Below are experts of layer 7 (counted from 0) of a mixture-of-experts language model. Rows are named router (the router's row for the expert), gate (a neuron's input weights, with its number), up (a neuron's input weights, with its number) and show model dimensions 0-95. Each number is 128 + 32 x the weight over its row's rms, rounded and kept within 0 to 255.
Before each expert's rows: a language model's description of what the expert responds to. This comes from a sample of Wikipedia text that the model never trained on.

# expert 31
It responds to: Word starts inside quoted song titles and pronouns like you, we, I, such as "I Wanna", "There You Were", opening quotes.
router [124 130 138 118 147 113 129 138 138 127 179  99 158 120  68  73 162 166 110 190 157 114 168 153 132 160 116 141 148 151 135 185 146 123 107 165 120 145  85  89 122 164 104  91  86 120 146 191 116 146  94 102 100 163 163  78 129 182  88 167 140 153 146 154 153 106  63 132 125 141 134 229 134 177 105 133  89 130 109 158  86 121 119 116 141  64 151 125  97  66 106 142  82 182 123 151]
gate5 [ 48 103 118 180 162  66  79 163 175 156  93 126 169 141  94 124 133 127 134 106 178 127 123 105 147 139 156  89 116 130 101 160  92 134  98 110 154  77 128 109 149 127 122  97 135 142 170 144 141 136 109 121 160 103 181 120 179 161 168 125 126  85 109 185 214 138 102 123 141 175 128 150 177 160  87 103  82 108 138 138 103 153 173 131 192 157 161 141 155 112 146  69  88  97 100 160]
up5 [ 88  81  62 175 144 125 147 121 156  89 180 117 152 108 142 104 130  77 153  88 139 167 134 171  82 171 164 143  95 115 166 116 136  79 145 132  68 124  80 138 156 155 159 103 126 109 100 159 139 124 122  93 159  59 135  98 111 139  68 127 107 124  68 119 126 198 152 148  90 118 158 194 147 128 160 133 147 119 126 151 117 127 158 175  92 117 153 103 181  45 116 158 122 107 100 102]
gate6 [ 89 159 135  98 112 139 166 155 163  79 143 148 177 121  98  84 136 191 158 111 129 148 135 177 119 120 117 195 118 132 110 107 166 165 149 163 117 117 142 149 181 110 152 105 137 113  84 142  92 173 100 114 113 136 202 118 104 115 168 170 170  74 140 162  28 107 117 118 141 110 111 200  93  99 123 159 107 115  96  92 142 117 134 102 130 102  66 159 115 137 108 128 102  89 190 159]
up6 [180 146  67 148 157 119 111 123 135  95 128 120 117 102 207 145 141 147 139 122  76  91 106 129 142 126 120 103  92  85 177  82 166 162 135 114 114 122 158  94 168 109  79 124 157 133 136 201  60 151 119 130 115 131 127 106  73 166 102  62 157 128 117 130 189 119 110 119  72 145 159 145 118  91 145 149 142 107 108 139 120  83 143 131  96 205 105 176 152  89 135 143 132  72  95  60]
gate7 [118 106 159 158 115 139 127 142 124 126  86 148 140 106 140 127 184  98 128 176 142 132 216 102 133  83  77 178 137 150 129 158 160 129  81 163 115 117 100 174  62 131 128  99 129 131 133 142  86 129 108 131 125 158 177 104  83 112  82 125 171 168 154  94 152 191 135 137 115 155 116  85  76 167  85 159  72  91  93 161 114 111 121  87 161 163 152 139 169 103 138  39 101  93 143 100]
up7 [173 140 108  78 173 187 149 125  85 142 125 168 146 110 147 182 209 109  81  81 132 128 146  85 136 126 109 122 111 166 119 162  99 152 160 118  96 117  69 153 126  86 139 131 180  95 139 112 182 114  85 173 171 130 139 111 128 134 167  88  74 155 129  57  89 142 144 132 131 130 127  67 105  90 105 119 141 111 149 140 168 114 144 137 116 139 107 146 176 177 119  45 144  71 132 134]
gate8 [116 165 109 100 140  79 152 101 131 142 154 121 118 167 160 118 144  75 122  99 169 123 123 120 138 219  76 173 155 165 133 174 142 127 130 201 140 147 162 147 144 133  77  53  61 172 130  77 129 140 199  81  90 130  70 150  79  84  91 177 156 123 105 162 128 163 128 104  91 117 139 159 179 102 128  94 127 104 152 138 138 126 124 152 145 130 112 138 111 102 125 133  91 160 150 163]
up8 [ 88 168 107 124 149 158 131  86 114 147 139 172  80 109  96  78 139 144  96  84 142 147 161 132 105 156 161 122 126 133 138 160 147 119 167  86 131 114  98 115  99 152 152 158 114  60 180  83 118 108  63 110 120 109 229 135 169  62 185 112  61 123 127 130 123 117 126 137 139 166 136 139 130 162  96 167  74 131 137 146 113 120 162  99 173  89 145  95 173 150 109 189 165 168 121  92]
gate9 [112  79  96 102 113  92  78 144 139 119 158 111 161 117 102 147 138  98 142 146 109  80  83 123 135 103 143 174 176  79 145 180 156 137 138 168 154 129 132 161 197 199 109 139 108  30  93 166 134 148 103 143 130  74 142 175 150 174 153 126 132 111 111  78 164 115 177  74 117 149 137 152  90 145  90 113 141  65 172  84 131  98  94 172 117 128 157 114  96 136  92  97 144 150 114 133]
up9 [128  55 122 121 160  90  86 142 170 120 132 110 144 145  66 171 123  90 129 163 128 145 147 113 138 111 101 114 130 137 166  91 123 129 139 131 152  97 138  87 117 139 151  50 136 105 161 165 155 151 130 179 129 173  22 139 110 143  89 155  98 176 148 187 140 101 140  81  83 146 116  87 142 142 146  97 150 146 149 179  91 131 139 187 111  96 186 105 107 130 186 124 146 171  84 155]

# expert 19
It responds to: Abstract noun suffixes and nouns in titles of organizations, reports and policy, such as -ation, -ism, -iveness, Rights, Research, Security.
router [135 157 153 164 136 155 155 135 102  83  85 121 129  87 136 125 181 198 127 134 151 107 127 179 118 161 128 160 172 176  90 145 169 162 118 189  97 161 122  85 100 167 136 108 138  88 158 178  99 172 105 101 130 147 177 134  73 151 110 115 104 100 127 161 161 152 148 129  92 123  89 156 110 194 138  90  61 138 120 154 146 158 109  43  94  90 149 106 107  82 120 134 117 160  73 132]
gate2 [142 138 101 186 103  92 137 119 152 134  78 103 115  84 116 151  90 165  98 120 157 121 125 222 172 137 176 133 160 161 162 176  81 110  54 162  94 118 132 114 190 162 138 159  41 115 156 136 127 172 161 120 128 181 116  90 147 131 183  99 131 114  96 120 181 123 129  86 160 130 133 126  92 138 147 111  79 124 140 157 136 122 145 131 138 149 143 122 139  76  66 153 146 161  83 108]
up2 [131 145 105 137 104 103  60 180 160 175 125 147  88 203 135 114  82  72 143 127 125 119  96 118 164 149 148 167 138 119 197 114 101 109  94 141 167 148 130 137 135  52 101 139 115 131 130 120 174 129 184 144 134  66 125 127 152 175  94 119 134 132 150 151 112 169  93  96 121  53  86 113  59 100 142 139 140 103  94 126  89  70 124 170 167 156 103 167 150 133 162 117 154 119 184 140]
gate3 [100 122 136 136 117  97 149 113 109 151  65  89 154 141 101 123 107 147  78  84 127 150 152 166 106 180 185  98  53 115 148 111 111 130 115 152 139 113 121  95  93 128  73  92 153  92 147 128 142 160 102  88 104 219 112 160 107 125  82 129 112 152 126 114 141 122 124 117 177 130 108 123 125 133  66 137 128  64  95 172 152 115 207  55 185 167 125 142 133  70  92 164 105 142 133 114]
up3 [104  79 118 212 101 150 122 155 175 121 133  86 129 129 162 168  99 136 174 146 154 116 178 108  99 117 172 180  49 195 109  99 171  76 119 128 183  95  98 128 124  73 129 180 113 121 187 151 163 125 115 131  97 165 154 120 146 177 144 149  96  98 165 193 140 136  94 157 152 107 120 158 152 107 117 109 164 102 151 119 113 174 130 102 116  98 111 159 132  79  97 100  95 135 149 141]
gate4 [137 116 126  61 100 149  91 179 152 134 163 139  48 143 127 121 110 100 131  85 128 110  63 167 173 163 110 191  86  70 147 174 153 136 144 147 110 108 127 103 164 153 163  58  55 180 136 112  90 165 142 136 109  87 147  79 119 122  88 180 174  90 121 104 113 138 141 112 121  84 111 139 139  46 102 104 139 155 141 143 165 126 135 134 153 128 100 142 126  93 139 144 138  99  91 148]
up4 [ 92  95 157 173  72 174 154 103  95 146  99 181 127 114 114 155 178 149 146  98 133  83 203 103 138 115 134 107 144 147 138 121 213 150 134  93 125 123 113  82 138 113 169 148 168  73  87 132 125 104 146 139 164 172  70 153 129 119 129 106 148 159 154 150 157 116 131 159 123 147 160 112 126 182  62 126 136 134 194 172 100  86 116 164 122 124 123  81 106 142 107 158 169 191 155 179]
gate5 [119  79 103 142 143 119  87 138 107 195 151 100 111 109 102 106 147 150 170  75 159 137 101 156 135 102  92 180 195 159 124 121 123  94 136 108 110  91 144 118 137 118  91 111  75 169 133 151 100 214 164 101 134 189  98 128 174  49  94 150 139 187  82 131  91 123 130 113 160 145 155  85 123  96 137  79 190 149 110 126 116 169 149 109 110 142 108 121 120  88 158 153 117  63 150 115]
up5 [ 87 144 119 175 107 132 135 126  65 148  57 105 110 107 124 144 169 120 101 149 178 136 141 132 154  85 161 124 172  89  73  91 114  83 102 130 188 142 115 102 170 196 161 149 149 139 194 125 101  86 127 120 125 116 110 134  96 135 188 105 137 152 130 138 197  93 126 124 124 100 166  64 105  89 144 119  94 161 142 121 107 176 125 169 168  59 145 102 154 111 144 153 153 152  84 175]
gate6 [105 158  62 187  78 110  84 118 132 169 116 130 137  98  81 129 163 190 125 158 131 112 122 109 152 114 145  88 103 106 127 108 143 158  65  92 127 133 121  98  98 147 170 113 119  65 147  99 123 177 136 134 168 145 155 112 100 150  60 150 152  73 171 150 137 123 118 130 130 150 153 166 164 159 179 101 105  73 150 138 137 149  80  19 122 123 156 142 152 115 150 194 132 130 104 105]
up6 [147 202 123  70  96  80 123 114 139 109 113  40 114 149 176 117  85 115 147 109 109 151 170 136 115 103 118 118 165  47 108 151  77 132 177 172 144  79  95 108  84 111 149 122  76 180 107 136 109 146 130 139  96  60 118 108 167 111 126  92 167 116 106 119 189 120 144 133 126  63  90 138 117 118 154  92 160 168 139 127 134 128  85  90 112  84 145 120 117 177 118 163 124  95 100 137]

# expert 7
It responds to: Head nouns of proper names of institutions, events and places, such as University, World Cup, Census Bureau, Illinois House.
router [172 189 158 167 131 174  86 101 127 107 142 118 109 120  94 104 172 225 121 125 137 114 146 153 144 147 162 153 165 179 110 132 183 139 135 140 135 185 127  77 149 137 160 109 131  95 147 162 100 177 119 155 116 199 129 127 113 163 106 136  83 117 119 161 163 106 131 167 110 149 119 171 133 152 153 128  46  95 140 142 139 194 128  91  71 123 165 144 115  70 125 164 112 133  70 150]
gate0 [ 93 141 160 104 122 147  72  95  81  92 143  87 156 120 123 144 118 128 160 164  96 123 181 100 101 109 119 157  56 172 184 130 168 134  97  97 110  82 151 115 115 149 123 155 183 174 150 141 138 143 162 168 124 113 117 106 140 122 139  98  89 123 132 138  27 118  88 134 102  49 116 192 111 110 157 178 153 106 136 160 138 133  84  89  72 133 133 109 177 117 118 188 162 123 138 132]
up0 [151 116 127 154 120 116  98 146 114 158 116 114 133 142 117 106 144 147 147 125 110 121 102 154 130 173 119 109 151  93 175 130  98 155 215 128  96 204 134 109 118 147 133 140 116 151  90 109  92 194 104 144 166  88 131 136 111 104  71 151 156 111 134 122 172 115 184 133 166 155 196  89 135 112 147 127 139 130  87  86 106 159 169 120  75 103 147 134 170 182 137 121  13 131  61  85]
gate1 [125 161 110 137 144  94 136 155 148 156 119 132 184 114 169 161 111 161 132 151 171 123 183  84 133 162 116 111 135 138 143 156 109 109 120 103 110 181  72  93 120 107  56  87 181  79 140 119 124 102 115 122 120 122  89 133  98 157 153  86 117 165 167 102 100  94 154 187 225 169 149 127 181 194  96 162 101 125 183 129 109 151 117 108 106 146  99 101 125 165 124 148  86 202 120 122]
up1 [ 99 111  93 159 114 134 128  99 137 121 158 166 153 136 156  98 142 181 132 159 160 144 146 182 118 105 140 138 141 144  44 164 118  66 193 134  77 108 114  87 116 112 120 119 131  55 128 112 155 125  55 129 146 218 138  96  59 123 142 127 121  87 128 178 138 105 137 126 131 170 139 101 147 160 110 154 108 135 108 135  99 171 178 152 112 178 121  63 111 139 162 145 128 170 102 183]
gate2 [131 130 104 149 134 150 119  79 176 128 129 165 146 110 116 171  86 175  96 146 128  62 148 122 112 101 177 148 158 115 148 103  98 135 131 140 122 185 125 172 210  98 114  97 172 175  85 112 139 173 119 161 221 133 124 148 105 139 105 145 166 120  86 138 191 104 168 135 134 174 194  65 105 111 131  96 128 127  97 110 132 124 142 103  78 115  69 154 180 155 120 115 110 163 128 157]
up2 [ 87 150 139 122 117 100  93 116 142  73 173 124  95 153 100 113  90 125  99 160 131 201  92  80 189 115  99 189 100 132 156 140 131 137 119 125 143 149 177  99 141 139  76 136 170 136  93  94 113 184 123 137  76 124 158 113 140 120 131 119  85 131 216 120 147 129 122  83 139  99 123 111  85 125 118  72 104  84 142  96 177 156 163 175 130  86 105 137 129 149 170 165 116 132 196  58]
gate3 [ 80 195 120 118 126 127 110 158 123 180  93 156 106 158  97 151  99 147  79 134 131 135 102 133 174 178  73 177 144 142 180 114 185 151 136 143 138 132 176 114 118 151 107 151 145 115 117  89 100 189 136 117 122 186  87 159 136 114 137 112 117 102 109 112 148 129 111 112 115 178 111 194 165 101 105 188  54 107 200 166  83 116 149 103  62 142 166 115 105 159 124 173 126 160 148 147]
up3 [144 133 161 166 167 151 204 163  88  99 135 121 219 146 147 129 102 142 149 154 169 162 114 146 112 150 126  97 112 149  98 165  74  76 170 129 159 138 102 139 169 150 203 128 115 114  82 169 133  78 161 131  70 154  76 159 164 108 162  96 165 109 110 157 122 120 135  87 113  89 142  92  87 168 125 147 160 140 161  93 154  98 145 100 144 144 179 122 102 159 147  70 141 162 130 158]
gate4 [129  89 143  87 127 142 106 157 183 123 168 125 121 105 144 131 159  76 106 113 181 178 198 104  90  85 155 162  89 137 108 156 101 147 180 110 116 165  72 156 153  99 142 150 152 156  74  78 164 185 108 120 160 120 125 135  92 111 122  73 111 117 105 156 133  72 111  93 139  88  95 105 112  33 123 135  92  94  91 127 152 151 109 162 207 146 123 142 137 123 121 158  89 122 114 105]
up4 [116 132 138 144 141 148 150 125 138 139  97 128  92  87 145 146 111 172 127  83  59 110 130 156 129  86 117 111 132 123  96  76 151 163 143 205  91 153 120  52  68 179 122  91 118 167 175 132 112 130 126 168 156 180 135 113 127 155  85 138 164  63 175 138 174 110 163 162 100 123 139 151  95 143 178 150 116 190 157 123  78 147 154 139  41 136 134 100 112 154 142  99 157 139 119 173]